From a checkpoint of a small mixture-of-experts model trained on Wikipedia.
Size: 8 layers, width 512, vocabulary 16384, 67.4M parameters.
Experts: 64 squared ReLU neurons an expert, 8 picks a token.
Training: a variant of SOAP for the experts, 403M tokens, 6145 steps.
Below are experts of layer 3 (counted from 0) of a mixture-of-experts language model. Rows are named router (the router's row for the expert), up (a neuron's input weights, with its number), down (a neuron's output weights, with its number) and show model dimensions 0-127. Each number is 500 + 50 x the weight over its row's rms, rounded and kept within 0 to 999. Numbers have three digits each.
Before each expert's rows: "gets" lists some tokens that make up at least twice as much of what it gets as of all text. This comes from a sample of Wikipedia text that the model never trained on. Tokens count by the router's weight.

# expert 14
gets: "\"", "\n", ")", ".", "The", "In"
router:552466427546399459449539442431473540490518489463562556475550434441435540457456557464478450513521456496526460577505458457472552514537518414504460443520535592572427505542498511570452596573452461594568492520400506538438517528439427432467584445610513534413551515538571560574476456478429551414464412557520514538558486563497481399553498511540430497439534551454541519456587465486545461492461
up0:503487428493528465473492506588559522513527550585518455459568491498501474464515480601547534510478411505535510483488506494508512500566574513463542443447455491474473525484450533464486526417412492588571478363459555476523526442567565454501559451432450558526496547475476492554450531461483564295438540496495499517560487533412521508496530472565432549528555497543489552602540577526512545561469
down0:427486491566509517510511545513511560491521593566473425568534490506512485415401451478494442524557431583603575426534567505502449526491497519502483438504474439545527456506482499445520457483494495521478466537490516476440495517471567407419446573475529481463490587445466532519483618431502462457443516465554543566482465488522577467505508504495484455508479504509440582486509462497484509422372
up1:480510433472562512466475508522474517503589521446481369494513443573440476481508453514541611560461541528489515551455481509510538447566456539454541607565533422525508516523533509423577509551472519495577469458430544411416542466456472521487522513486451488416498431506551526622566556492586547478483437527546539539562509503599442442459491415503448560509416569550496582392475478387498447473525
down1:495481510475533497473427516549532505558592550481475420468578559502566500490517361483440567502511391473562421421520491494571474446571535486509537511504565433495520429525511529540503428535495519448440485507583481500514542460479442563585544510462496528505571539479590500573455432475503498578450532446493551530551506460562505405469441505508491519553469448448533467430541534507468487520471
up2:544476467469458448524585509467477434467470577515588517535529443475589439529418508482475490357478482503517574437483503604571511479607420557417533475506477556538505520512482566420453492459544603547509404558512516433526560581481546372443436552485480559507462528513568474553532527536451476450475569458456434387532570511630458538466473438405440538474485504524521435457473504547467497513500
down2:455487473466491593495592528486548524482484474451500463425467513587595461494472521595497551475532519480481524611563551486592538445576537501405492521403537574530591540551498548556561492456549484517520517471533505548412496477451444552554545473512564498554511552652508542478552480498515517500473576442493487497523488438539441558554508528463444455452504525550455458485562564545500505416420
up3:528439480580447474515504505432546474494456467457467486501555462517553541481487490510528544648499490555510476539550477503489520356454519524509497452535397520594529475544545525478413547395554496570559593521562485559459568523418580556519483514577514501466555489440437472496452530481472445506459453614539458493519541545466453564557608475453480563446496501562454425513490480516451587447509
down3:539509542553420469615483492484435482511490431512467489553513554475511465527537491543521521566452559595477454461489392462485411448555410531545451566454469439482494448445571487494458474475473506518492520477487455502499576479450487433484491480525490421528508487532603477552483540386515468480506480402504527518469580521453533495555525453446393483498555420476477541500485645515496452476565
up4:366584530546525494374512593421541432518493540576538544586495464471426456463470514440509517572589441447552511481488568546507522527472461472518584629431484580457413516485443455518491441425562556411505467413425643563553540439492466432472501510457488575434502447440514456556531496496460518506444479498595462489605590492506398559487451478549470473496509570548492506539483530433619513493461
down4:448494504492496489417414494471466476603455521589429423504549508519465509483657519497500503511529441498510533501464526540351432500476544501513560462452491581521470454486503486444577474489544570555449486464470601476472531550498429472486492487411563452512444378408398481566482454592545474521457478562512518511428525483440594538418556494528495425481421513495534531487511461509525502574416
up5:479558546501535437563575448609513471549507522490544565539504486550462593419487535482503489529543517553553511532473367439478440454424423429464529556508601440601487509501564567536415505512528493476541451437421529575539582535504493555483464423505571522463475582466526445511552424533524567504526473513547405466460538452542508481479481524529489490530500449522481519488455542485478493592621
down5:579472639402549591585544540532501457534467563572500577467547468470510486461416430503562496478560572504511560542470528480511557458457516551488406548530584482536406527415491573523542516554456429484494529503529449517454534476501511557485490458416554582561480467520559515538545404467492416550422454464525344547502417526464545477438475525522508505529536584524476430567484512487492517559539
up6:491477507537474600490556534409488537497489410476513403491544479504533520520453622608529452533462467470462464445518550465462460503434521508540554476516442584537453515492436472516517463457486578516557544516475484415578532481538533558481462449483493514457524505494346445503618481513453459521499504483482522457538592561487554503468486551428478415474553493454430454522454486437462426546483
down6:463460448547460551540482549480471536522479542512486559519471442536404472435528449498497505512409549464489515569526432511497574398487517568461489540518476455534562588388491464549493561418406471558578542487560459443494567503483485461549427570495356452484504489561520507513552605574406542417508479589569461420477527526515411500585492547470564429443510534454445540480536507491460402464474
up7:413512492510481444442487427482401536420485484478508569463412533509498530500393565505455553479511457564539454544509529418477624462381544485540523514489539507522505384519578495528498459524563552459456505517504501571452471529570457466591560516489576471546576557451466584474431593447533439512459399582508423472473515479564496422528510510473597528553538478496474532435473428452518503654469
down7:509477518493468460467515429454440506516502539519435513546559489571500486472509552468480557531477488465502421537578522462596504502569561504514605445521467534529496514534493457517536442598575500534446462567572370406524423425567519431505533581460595459568571578487469364453430515511579507524429509424484397458489510406469530468515446404524502467481528521496524490408500467527581506509408
up8:493490500555459466575560480545537443502578397448506550504478402439524494474556464472454493556492452546482533586396501504514646500514479505505480486485433478493525531522503497552476554524478501408554506509394557503438502552420442571441533512582475538409500462413438434546545484437540534477417557485513384580482518499505403431467604502395594424488487543479573416559464481578496438499500
down8:631491520447456487559376484488525491538425424452530482486504493514484503553439587514494463465403510498574535595469510458500500541519532494466519442504469435455513503508417497515562501497507439465546477547537605529388555413473471552516448451546506531475460436440561507475506538509518494438523510588422522518478544578491497507468523519546461609515412491509472456611510465541541519472484
up9:481468430588593443450518415454507529577508462467553585539535564610494458503530483495537512427577527545454533470467576445600502543449420445432579496531559500473521559505472454441482502523461506465522504534507427488425560539440417537688497467529416470507487534462545441495502440446555501438540556500495563519437495520517440485472539475523463486466540502536549479563461496455468460574507
down9:454566514427493576443521471474556567474512533432551421469426497476449406600507529535474497513536446539523575437524526473506510576574449490579521420518577451553466490505569519481527408506475541473549510472536467479499481603564538498525438554492541629495583525474530433466536409430559439549408511531594530501489459487587469478460492496497549376463529508391506530419463379484459470480569
up10:452425464505430484531573447449540385500476486452553517467466461499420499463536465526478445537498456548405598457508478525533478477502494377470457586626414545475515578431563574455490488529563429512486539549456564466447506477507497597512454382602494507515569411406501472517434479502546427552538529389533466479581495497525562528477497459496442511480507474490507668455535526558511553424508
down10:546530443538521576482533443509533459553573436487503454492477505470502505520509589559495472546525443414559429554549410497610570508453486453574461531544484540460446484477442449483555469506548467507583508559572511477408491475494511498529479424537561476496540459435496492547451552546465513480572559407463497372538547498429525414590452533579446459584533512522548513570507548475483448421511
up11:562538436452458452508477525528449554498477445430555506560479556428438512404497560522484433525490536559434574449382463512596536499480419574535440571404523464516552511511425469501570469475559509516499552500509474519507461480554500484508571449468368452434515406490511518481570561536443522498546534523473524525520497475554499502558544475535532410426537523517454452425454545521521485477481
down11:511530460450420501494478408516427505503487600552557493477515550585539541448483497544502480514505528513554435455427448622485425521555399448518403454419550563502529519524532438505466461480477485514479449539549540435476445553628538524533549411450549552387543490576557531510494534574453505549495493498524510633580552535564511518485503536494560481476458505515485502573522493510472490538592
up12:520456504539472589460579495556426512646515417458526558526464548499515503546456526592548485543518481468504451536452584437453513435403559459474461549481532416490468465511523457463440569536508635488580508573492454551539435533535590548544562482523549492560536529435504522462495463441546420534534460449569424603566518470460459467511470536531443599432492597476534508562477462460567479543479
down12:534474477475472448481604444458469579606480474568566570504498549539585500571412501573523517576457397461433448499406527485500479453393635428489473485490509393498460409542517532490429598537547654483475462563528521466529411405594510503614595560510544510524611472418557491470465488541456507571517517500519405519612482455504495443528521465495525518527510392496484472440535443555475491532428
up13:437488459565556405519477544462506488537481449520585472467547487442380385522550470432557591507448446510453497490517506502471519615448453436527516515583484556530468499498396496509528556425486610568463520570498488453574436594471513484561467479568457502483518482516491485550596572447541490594599452505611484524569530369486515438515513520522546451541589564488525470435533429552523474536481
down13:519526428569529530489564471541541465510433534438439541500498541618461422495493496453657571582481467422518534570546527505470528624515395533513497542567527456473446530434535428570469494450473519511469443582434537551573439511443578506562573529535487490460559460477436480579569431500535464538554465552592458576533462492455492502441384565528549469539511512539560515500463445562540424491424
up14:577463499506480545466472455524476476479523536533468419508450535398555619497484572522522421386453394496487462563509479418428513483481459401475484532489412514489481489587542602604527497470505504552414505539518526578371504496525522514532537390478535460515560481459585412463536560557506460478506442546426539592542436586464507482515510520526481543449432547534608459542498528435518513507504
down14:631498533473511435458478470538561515567442548527565479519487392463494537497429455548445516430437457510555477522443484435433521499426436514497509502562564458425463500550524548500489542534445502469534498516526540491506525550516554508412512448540426617554486514455464476544478484551543552483490450455394499454550587472534525517547510482501522517474535526387606516442425437467454581550490
up15:542536453507430485457429477497590591522516468508568510470506409521423613580472499585474438530572597589518541539441549485599417530489510544494566399401559458526458504498501556499452540518441429512496562400500436378552519421485518515530522578442477445441554408520538490530507523495547510480436560574598487443474450440448503455473508512472489528555513508476459461391488566546511515499471
down15:561543518520501459581515514521481536549474489584518474457573456470463463539525436485510427516528463590526526548573547388530537527461561578433468405529408455570458508599502516426543477497503509486569536560484558505555491488460449574500435507508477478528554531476578488475598529526540443503548590593530514498561430580516530528504418346558487572573604519557427459456511543416520552402460
up16:485547522476451513604475538566446551494405490460460469608453382430509478588504509494536497435509559478494446499632499379483423441431471487594490491524443568408566527496472577398539500482513500492642543531538562431564532445525507440495452465532350483537547421462519457472519577479548521426423496464499461516518542556485480505582552447446494490507518448467504459498512399433470536506479
down16:454524567522521534469526548526425419430397560475516457488509507482525537648551552579479561466514570467523492509534543477518423441477475530628415497501449445398541573443482467473557460503541524465556516544494496444517620520435514552418485462526461470503554441521502520428503427540468466510431469434524447497560568457522534538468445512404501591527568484470498470518474491436466576484489
up17:481466401595389514576473364454538522452437493543430528439569453487578493489366520429494428413516481562546502533388454522432553547456525490461477402582518549562537525537477438573481525490540457546521506459499497564486478479447459431500545457563531475495445443457483529442421449535494483495412378544514465515550642484477553482508566539433492421513563493519452435513495475513575522498513
down17:472504478460397478561443548509448511518539566542448530454598480473478462552477518481491503517473528484599479523569480469517531525559508456403535490530435449528393489566463558514431508464499451559556424483413523531430448511596551462521498578519441526546537474446458509536541476561516506616482497552509495485483605465561593533495419515472565533441511477524488511411489499473523483534389
up18:518496435499537401463523458516567540550511428525564523543409472498599526533534486442499435427474525435404534486471470591525504480508513484473551425491426566504489583384479503398502502454377478461425481472502526511502460554515465452484547506511473508490513561474494414596479570575429518516464459521491500511445485496405502501465498510517520618459388489488503492435456483477571499454495
down18:498480484539502527520524501484528432532563433458544559523440516498523481639450525417436543572492475549415478612550447521525489579587520606517430473450470525440385512382445527500460461510498510474480502459437539525490518491589499508509562469497586522376490498556512467551559505510466513432432490442542450445545517400535332507568531589469543439499476417479477467479519494568404529469438
up19:593474495510568452405535501511434522483551427539511487489487453540476530484549473458467491622499593585519517608513549408522521523513466434462597562497458483531459556491574517420473563517480532528544453496383522482489429503494489501528526480517561495438478534481469483624514530420462466462497481434487457519442504581516595419470392496515589460487505481381476430532544558492518420462456
down19:508476528521405480464399532535457474550519576513504521503491530557494471555595437411529473480451493503428548529485536451539542503560587595542546472507452528540538511563571612504493514418523410511554489571472562488489577505582459532457417484571470471569470512417526647564508504485556489473453536490459511521413541465635477504496468531552507492440538502475477472531529501519511516438479
up20:480487554452451450479522480479375539514549443487498496500493360432467520476560441571463449494555585426476610507546512444476454601488456451499445487626544516505506484521607466452550506521557602517552490544541545520404514473555538441537474445517479517509508538317491493563525551445521556490602541410505442451490457482557541520506445489455413590505425470503515440480530514500569477514427
down20:577474537509496351593555539591494512579522488522540486490512553457429492480490377477487504547535512432525438525435526562510557539484466449516486506455452508540422499433529424416388505489508511539474463516575534583551518508502489545498456556586439394460435488436476526503542566497471523519524442503515444462524472478537435564532502508454402530408487490606436552492449486520535515488468
up21:573675466432493546547517514527545428566550568544520457508569497484448489567510535449513506438559550570479551597492464543505468614461505383560565468458524489388510421579466617406477502483431587413490480550564554556559468526456520462486491517395503440503566510535564540540550427506512611544536645536464502414489548511591479445440419536467439452517496457456579463572491454551531463498555
down21:511520403501474503477544533486445630449444573503566560513507484524555502495513526464516447484509480445509527606511459477465528491559426395559502463491540567503516536463426441475427532540450500500571547555535488527523464456512439561461436538379584508454549435585414415518476535519395556421484489479535546472400497476485432392551495501492549441474552524515515472419541446456544592359539
up22:540470565534516503544418541484517510508524434505588478528493484520561459437424536524567411511570453404495528503523513533521480497508540440503494529572427450606489543459457541575451476472463480406541476508553553461449513480434416376537455484589486488478550524525605495599578493425498475493512491496444573490528467496492471479544487475460476480539460472535535449529547526485496526569524
down22:461464429562504480430491519496481450479473561537598459557532468510467504476446379528416484462521517489466466438550465503522520558516416545503523559528506467470474487432519457494464457468501489471512472547527491573486514561492453488476509591452484474583526527467487520462461475582543542607532536439499544443439566548520545522541442429556635583533473528613494450467451487489423498513512
up23:506528482421487459470523508511473523452583496529469515453432590446543520441492562513562527455633522465368540451548516528503529443463508483504516561600452579563487559512549544529506555468534509469567425452477474463487459604447483528502493538542552421540477510470473503583433514500470561504481517512529586663524561506584548430496547490546488565504565530497457453568565505586555471454472
down23:446527574553484522474545459522406500498555548525529503457489486522556505443480532499457416484580596460468470455504534412513509498569506498557464456513422557479488488528479558617530483433536375434593463429471481460531517412499380519541546550460582476538486489467449506565506437464533592508483547543454504448469447538514544494540525530577464593511376449486478482503575538551516532412518
up24:502452534515401397559503452596453406545472485438551485490536458414564511452521535598649513496525521516510470537503476439467496509588493500490532484397575584438605509443530574530535548597482549479516434576508413514515442456616510367553387430504526501416482513492529525514499487535604600486445453549519551521441590496512535569415596507585469496384484611505453454479479430500551433558534
down24:504451545501550434505506478441428506563411523470602464523475489512529472510505515557547540607552480585490529462502519525460546591549588427566483452465481547491472461562480490446443439520536571489540457537486547488558462390525486456505487507503536534403466498483491527497508463512472491496529564479478505512479442452454556486544548475449418512431545454493509386463559487520454544466528
up25:613501542525558435457470465519577614536531470477480474604564468471564344545458505567545502515412522467465431518508483560488428560521438512449501510528457510554472565533548535399507519489491532591523510466486468483546515600544530544522470457533519592488591574482512473543469441479549546447461553512393451519483584448581504488572491471499448540508491528450483516444447556533483488504457
down25:578475490463540488508557508520523514490551457512502505513541527539487440483504492646523481550536586553513433476482514430466480535413559500437548505522490508488527440508530480505410481502557439448510473538474426512416540494529499605453492556602451494576567430523486522552439473437563458438510518547503569472557453491591536412519519483531521487489495502543446448500501529437504461485401
up26:502430493432549415621485441459435484584598532551452503560457481521412454458412527517461528396613403547497475406494483555505516428519475471501601549402508479531525573503554400571507501562537462520494522437485590492489406452379487457508565497511399499407531570533568523477483495530461561555416519510542418513452520454567481503504516549520516606512485525436547440476576428478507433599506
down26:484462519460523430521501402502565511513514433463429455603467498381506402439596462518550379399519513515486464393570511496579527480466408480575510390430517522654530470537465574560486507522482582522610502573571440446425514448439452525511531500529474392446499514496496541476506546548504559424411446500456501560547478511398495553440518515577529495545508487464444456581530513459519433574487
up27:425495519573442463611543462528434467524515510393474498511543428473589461508569663458616454526472526526563422542554443497527472382510499424548472426578463488500464460474559536438428535507393489530443528566468468390585558592471506608405559512512526508571526461514616466409529497484486521455495505447408559537537478463558577510541487451477459369505466486523433539553492523518513495511475
down27:499376514486501466437606493529459581480521462532475556475486548431455552500511464485491556555542528381564502572383564498508453432442411527501481477619506481455407536484417496575470474503458566597476476515523418493566501558550565486480536473519479492462558468448448506529565439482424621457460460527463426569478598495490465543544577515462410464503547443514490535489459568411523545499551
up28:450459471512431559442441531523573551570483420506526483576400546551494558535548490509527478502522518452490500444518590498534580515447516444542551500571516527474492525458431525428461472480478503507515503478444498607499550371369471379456467580497505467492504478550484510518536510582504452421418429449450430460414508494468509506586471492562425474470451409577489474567493501413439519448474
down28:437438546422543465449448496446566454436489393476509503474547553573400494467477566576490508605436557447491467549568470491518571454458536513489560493545493491503499429495498482493460506530483535513527526494478400618415461539455450519499528478454535530519513514483495467453552502472516550486459531525431500554384449378439506487533483461581625555473535549547466499475506469494538454510529
up29:469509603575427510576498503478509618422528472569501462553440437464476501428456600511544461470442536422526528506605533510533477490461563547518630477587562438538477571488488558447431496603422501543497567473459468535479576494417493491441533467456530405547479446482587415447485477520477472496497421457556519536510508490502470492564495457512501403527516502505596470481478531474446478402599
down29:486475552445593563437459521514534485480459660501484455410441571552488521438552455508533555542453479432524466430510504509403495516519549459517522518518567505537412555551464590494489497430492488499500450498515556473445439524443483485477516588560598472571521430431531497504432502532466476512553488502449502483494599505501561571451559480465484494475558507511484644485425531500469494453419
up30:424512513518491534429569430411412457507586531534542476538467487532535560543413467507554503587572579525485540591560522551522576578571363493451476494584512505545478570400481475413513452520411521539502533542522529525503593432453568556491517457543619476465553424458542610539508471497529512431466500400493508466527544428505577571524430511502525508471462475496435491592560498578390385534557
down30:415527451567546522498444430577498518453487482468538520521503507470563470522500502465504455499420438503491527467646474502529492508534503514383528479550490440515493450435452522524606508529504462473478480584499534401436574364492492526574558468496548486572533476433512461536470486542449461525416505619552587436604565451479524552506554569452544532513519506532491526525571456483539438463546
up31:522524457489526481446542493512453465635511419398401559483494434461456490433472437419562500356541446473387361450457475478447531449500485508481513621478580437546533437560491484491507492603518463529562464511470534450456603446592468479566478503548477513504509529492523483536552511460513524601511492500520526507509496465632452509465629599488523462487523463496532431424506485448468494471469
down31:391510515427533447491592550506544416552456460549528479499543583438481464497457468524476564448463446427520427459490513469469523533564476484572646570410550395392480506464503455461465484509458516485430497488480501379451482420464538527589462523467448550497517520468565502556509512538501510581561526518578424456470547524513508512505584496575572425402499488520496461508497450549515434590517
up32:547521426510443504432462483480512522521481483578466549520521484384541581501395391476528512413464520507456496497501484574466473563492484513464452449425482538485587554473514479411427449482553450507423480466508590584583534550417467509464486616432580456445605470567506486576503527514496473590452439417452558565562456463504542532540457438568391568495454575454468520524540498575449488552470
down32:568462531387483498485470473449574426482478515461510554477457458438503524473487436573517573446549502427460438482438585543439460477542510546473483536427489475519569478474469608552523466472532514495479496459513587514583548480502505453455505588459540436531415459433573518427479505545425503493507558516536549449513564481508513549574481539465480543560522523463526461512448485487484523485420
up33:497545450438507464458423470531469483505537498638483454536441346522409489518539465571451443433556506621440602525547478568410490553517484546510422534425541448539574450486554470431520465437589525440479560517530508542558438466526451463501397452548558440468542450513484481407435498489542548463417449506473492493503495591546524497424526538553482547480541497455521511526533500512537429524550
down33:451507485408503527411488570438474528454463501438459546502589554520511562505538519454469439522550445507609588440499488540402529479472423500548494581520477345428440446584589418558465493564485475475482556457426450585605477458430353516455539481434539509500556445480439437552582506539473525594494558490423438472468494499491508445526523475430509506543492517505510515505491543489612428506539
up34:566596507588565530472468501463351453486533444508502506527513499409401534625431398526465531497530606497462462368488503518466458444441537504477501458546545576546441560494555510522473575519565434521503577486416427456522519528542474527509525467419449474462474539532484473449514493576507491554422504409490472463498444517530501424602528533539510495432493504518468532531518528554440504584488
down34:524512459537492521496519489432496461497532452443547586424506533421460527532477500632484407525534502502464513496530460443564449474552562483490422470535460466479500512510451506543517471485452435438528487565518424476505471515510478406503582477540507446476502530595447463594544519444566467470525478401542437489579466464461501487509513562537461568507572454525484567557614529441509561528525
up35:508534469455550477427562565541470528516556442520433467455566448506512465419558535584437556534491558551468439588579453497490532469489541530432472526493485497390549439583507450442483605552491452503528527445511498498502541527540409522540396507454506441556447497520508570585486451455556471517516449537573575553399517496529555591491498484489568530432471413424495492525516502602492510529547
down35:460527447526514505485438532521524470452456545403485463481438445540474523482543497547428551458513504558556480484571498483540509472457534496476445525519568528403479475497567416488524549550425540576506502524564485451415568432455485401499460499490454515502529474602416601520506595551495570446467484559537476515443529456498498539514467524537545373475493550475462580426469604502528516496506
up36:496538522476497580466464485486435532455532477483524501563574495416463567473525483498560534448498530510481437543494632473490530569419543473510556455476591543537469471512592461465462562470503444590618502591504475532446460545502458485552501595503514547405511424571442534569505551390451445625475460479474516477527529547499476526450470559565560522555511476435467432477430499560479569480501
down36:478467562489463395533437531448484437408564429532436590504538499393481627488569546509533489522502548488529533464563540550532497548540423515383525585465499485464556500525563420547460457582439497511468487628505508553463426470517468493567564530484442427431578381469494422568581517456532512537468559420476454517442503477531464530484535605520451473533459519551417440481466530514491561544419
up37:482382529473507556486569451498426486449475488489545500431461483486503552529511460511551552460551427452491541444454405492468521476446444584421499488592484480505549483572461443469469435461418548451590504455517528540548488493511500493571594466453520446471527590511572651517505529507480469574468512478457580507469448523568441404482552453421521531472475548402519491516515524424573520458448
down37:420454543490587563593400510492532498554482488449502443513485430484512488521565487513490534476534540445472544513464463472567541598419473508540487495474497550634499492538471506524457580522457514494533501604520496570518447467426511521506473577475532485505476534564463595458481558486507442593610421499504414573469490490468509519565571501507421438474475447505382506480540495458524464451555
up38:543495547466556542498537390419507629455503457520487545555604528495527527358501462400476539589457456570455455455426505445606521521515514518611446494475456476511459454417520560408514430483480566434502542490495501487494483462560498502504466501518466537505582517472560462546472524515409489548563376534577598487495563545462532393570431476487434530448474448534547529471579575463554546465457
down38:463431433406549486495509492489493458528546495469469460512451551510436478464557551517550573555470526497441377508428397412513514424473520510513493515594557431479537521573497505455424502479607597536491478470502457541453373530532520419471507482507543589424544497572432443455539583582447498449529491495532600505591540555506361490541456503534463415533422462526445527522522527525519467509508
up39:492468456482466470547532403512589544445470518491518540568532492485421477462477547561542470492445514493566455496513532563597547467557482480468520588516439447535594576513515564520495509535474453505508484538469500560448449516525581490521476468446497414506390387502493578620497468454562460485590559450561382578492552511392432541468442445442470377539564491488532503494477475492472582578545
down39:412475508521586435395504448472576668552515572435486523463421465483514511559490466587452463469449521466498530601467589588597548466464423483494464574510499519491585507477433511508460555475510541445511507429462578555461479549529471556522525430491499469452441498486544547503513530495521554445499580435467410565485522412473418482513544557488513450504527492522519529491551527480524570560433
up40:452449626447502521561470491547532553502426536468415512554475499580568530545581491518478573528434534462537470574413601425533563511556533500453501533505477540527542428531458475489476494508493439604553550439537483445460553570517505529527478454581511393510426484444538476497463530491488454478407470477545531549501486476503553482593450574601518412460476538590584427491445434429412535445501
down40:583460557481527600603496495486517522586477492466500542464479497597609520484518521523518488515530509545458499609516429419533517512505434502481450515451493482438517442491477517552484523471451430551492438475467498545475499513485563556552525467462544437502558518423434470501508543418543586379517558511505436504593537406481606395548521496548560497425463486507534501432549482466522511471446
up41:456442535548452465421468557445565503516548439426430421559550546454459539448503536455428509510490410588602537446486551548474490603401480443489603532523421491495487479583441507477609555465600501434518481563501577452497481466473502517578393585476459547549508466500560549563386428480449540444413540424516540581527491575468591469591560491485535504499518550497475537550537398571497364513554
down41:470516543486491507432585513489566462462494422472519493423514564491480531508571551350430547551489562537502528472468537422515481566520435471480467540520399493517449561517577414515516512474455537445537447561519467553440522516479533486481499530460606591528561482460544567535520524416440435596538490422441478531475460501439603503479471438502494508410472502498474512539518434458495405470485
up42:469517528501544492512437474457530493504487429508523476427513466481576439492543537511532441496547588548501499421490519541457431531484452597587443511549455510499503556523464502465525484531493421486443506521494521572556622409491575462466545469495457505553503575507485425522460531547537546513486430508500478485481497521360546472428559437524563531490548493541452455516491523522539492484484
down42:554557569558403493515547524529487482509382593460534490475567507432538512512462531504390460499447539533434493533521426405537431478504582505544510482445442490537471512527503499473459415522557515574528531550586508537512543405462466517445474519487485512508519588541495452534498524511544498494485557545551442477470457562416499520485446531536460520484465550546536459452444547510463435516569
up43:637549415574482465548431499528600580490521470547464450452487478452404474518550451530494506552574440472563519475523557452448452508499568508499487562479511493534452562514558468543570535483497461452506560456527461587543507559472457483473512505484512488514425420522478498602517500507518459449554446549446538509504517516487472494404529547464470477569514547536528524533568526502494529476524
down43:452482468525486474596454514518435507586559489514379464497467449528445443469505551468431454550495490427549520500526526435560420567489508574480405529457535521539463490528551516516545538509477471454458665559500477582514444498497483441505552495463513521561488532550513513504521531468584464340526444538484536418512461536565523518446516493528474554589459547530552568390597510484431396582436
up44:501510401560559553435544503503504604458528408459518477503363504443403535484579586469520432495496494540484484515414536501484548565521524591530521492490592453474534520551562500527508660419463460486606460496527536446498516497550520475425532525606472544525493492473498510526467488508506453465470438487559486510425597467468454526575485469436613560440497541509500573463513576507556493461509
down44:572496475563583493432452464511528575599423483568545405432486429449529495503481516593453531579526490441395471396556557480421453483522480550490547556515525447463540467540564582545296478486536476568527411417458527440491538571566569510509433547549524627478494430508489576545515464423554497532466453493492486594550493463469487448429467459429467502465597565507517431520506430481499512493464
up45:598496558464428447463526494458431540485520474510460580490432504500549567483527528508527567539475507534533515566552478496507599561488550535465568540472493457515484499522490431489498496591474513512516598521503501345433509566475500453456503529533404466538433534477546613447512520426386551432453463438484573478504491413519553586461520526526499436536431555464494598506548381486483469663511
down45:542460483523524519596446455553515496463464520351466521489389502459496519461571502561521516456423600502528539502489516527507406498523579551512619527515504434422450464465465454555660508580507494534504581430472481505532505544427555392510430574521468463480500501520481513489462447497387488499562383537441461500407461509471466479460496491446510545514419576541484607494488553532455467512553
up46:576541436467443519432518459501492468481545418458536475517598479541463506484531541429442520456503439547475435533408522449424446486428504453470425602526509473560476383538562483513603561445482487517499472476405535546566531538437506500489468534516509535478627487457465594500453568508556361514498408534475513528513479523472503548471543532491518443514561513491536417489450564495591463560445
down46:522530582416474509465580542528455380437540508549560536552511565560567577413469468542437466458453522574441457492557523548483513499569507434543463468475536517603462496561593437489474505495520607513555514510435506456527532556462408498543419530490526536561544570517519509457461552458482466602476547528475446563558517519414431527532528475556466530453467549510504487494496365494525499491633
up47:456482447514473421495538506454519468583521654425561440446456467456541504549527550513577409505518499510430462542427488463599480491507550500442452494546535526440558466568556520500565463489500515505489512472419385605441557455502424484548531536561532526516506457467554478465477528402466574426414461507468619536559475505534528456426475501464524490522476540387493542463575470477456489573483
down47:489453443481549452473528538451506620456560491471508389478647531477557535585559445424424514631469435427467460496450546421513455490481433464514473505525464433574571524526504546479419413483474573512557507447564475499461537442460494481439464417544527447476455525555581523392473412513552616493614575520563486496504456463480464494610478394435499514437453498446551483590476442519559639559549
up48:416466391586524530459568518468491492533516457515551405543478455575498581576493569468480515455496544441441525552498482585522492547604425439513399517469449475457524568481454556379541491494487498557528424465556469455498518481450517576536506624545483565550468510540454435599518517422609497455462577491472428528509560503491499464518475548576515427435415466438437506530532545441511482446544
down48:448509477473526444531507541478423468549526487493447493537486514531522466537455462476499501460578454514486442541506474549527477493553551467518537529478511553479534495567519471508583464427424493578491397477446467524439427510498468584539512495489487592521441423461455517535461609552488472592473497531503529479513559404487400501411427541573506454425501561557478523495574484477464521457530
up49:512482498537515577440538520507570472441526543499543480403507576459443504498515500422540523462439488556438476566523453529602598463439488430500492437434571522486436498525576539480451518507541501542491548544468574512444535539450453482484466418498502523466545507473449476558568517541487498525482489493561535492563458523548522481386584513507535442591469558527553511511551576475540420500443
down49:489541556591530496443439522595574504527484416433583508495433481557498498467468577469520508566538484522500444412527543502479542556448467400493538555562466537522593539493535482488670547534538537514541484493510535460379501579462488490486509545543570525514449531440502445504456445485424475540444548553461547507482454527519542437480469488438541529508536531473509466529419496451561504435470
up50:486451377463521463485571495577486539487519475586461498405506592490490552498466477504496582573566443522520470571620456509579486641540507435541442485484447525512530647426597403496588493456503531458434537490546410508490430504453522494541583544521457451587547481490433502541500462408507453518467517454566476534507463528452533445474514390484508423481444487423414520450473481477452517540549
down50:527554553400566443547434561489550493524472548407465424577531401512488521468479507506486556521519486488559420403461477368434467573465459476524474490535500563471522502523501526458583516341537481507451489427551468437480547453595539554455489487488493563558478490570471523445482518422491478543483495524534435487552536420531418439470559511486438527508454549479446493605460410435463529494577
up51:568561642517507452463422446523600581506488481462559524535476523540469469564398573468502476500495584544448537570503513605540466588478500467462555574438518541539380486517521560427452541550535441527423606557569455498355411439520462428471445488468537486518453422503488569525504581475393535554459560471515617468463419455468458454606391476493500486480515501424483521499420501494461499513553
down51:427532555483428446461504530509580565542438517505519530511539538396484542516513465445460462546482467533490562461451479601547549411493417460533509526431581484499491521520408502501521524540572476444478571490518462498523506510443580501467564441441431412584509539560589519495549446481509529503512518472570494447475475442449526438556467530469520497498523504413453585481486481477494502562517
up52:427487491520459423501540437527514515466462460479456524501517412476528511489503503420553499462489510514494527498496527544502513472508479439506420484508495544586521509500599466479556508463529599445474519552541566525504534496429415563487435508449481521481416554567468457411486421561482478576526494519471517510456551509456528497431507470566493388401576435469542496508540493463486476523429
down52:515517454454468558374511494534591517503487478477504600544515542513432541598442532433440462512537497449516539491468531449535531477433502458505510537547541456491518433522424450556518460434505505447420506578507532492456540461469536497476466480463435446504497448576407456561545502547385529478479496581566475490498520549564453502441513504518492429397488534539518566497542457476346597475442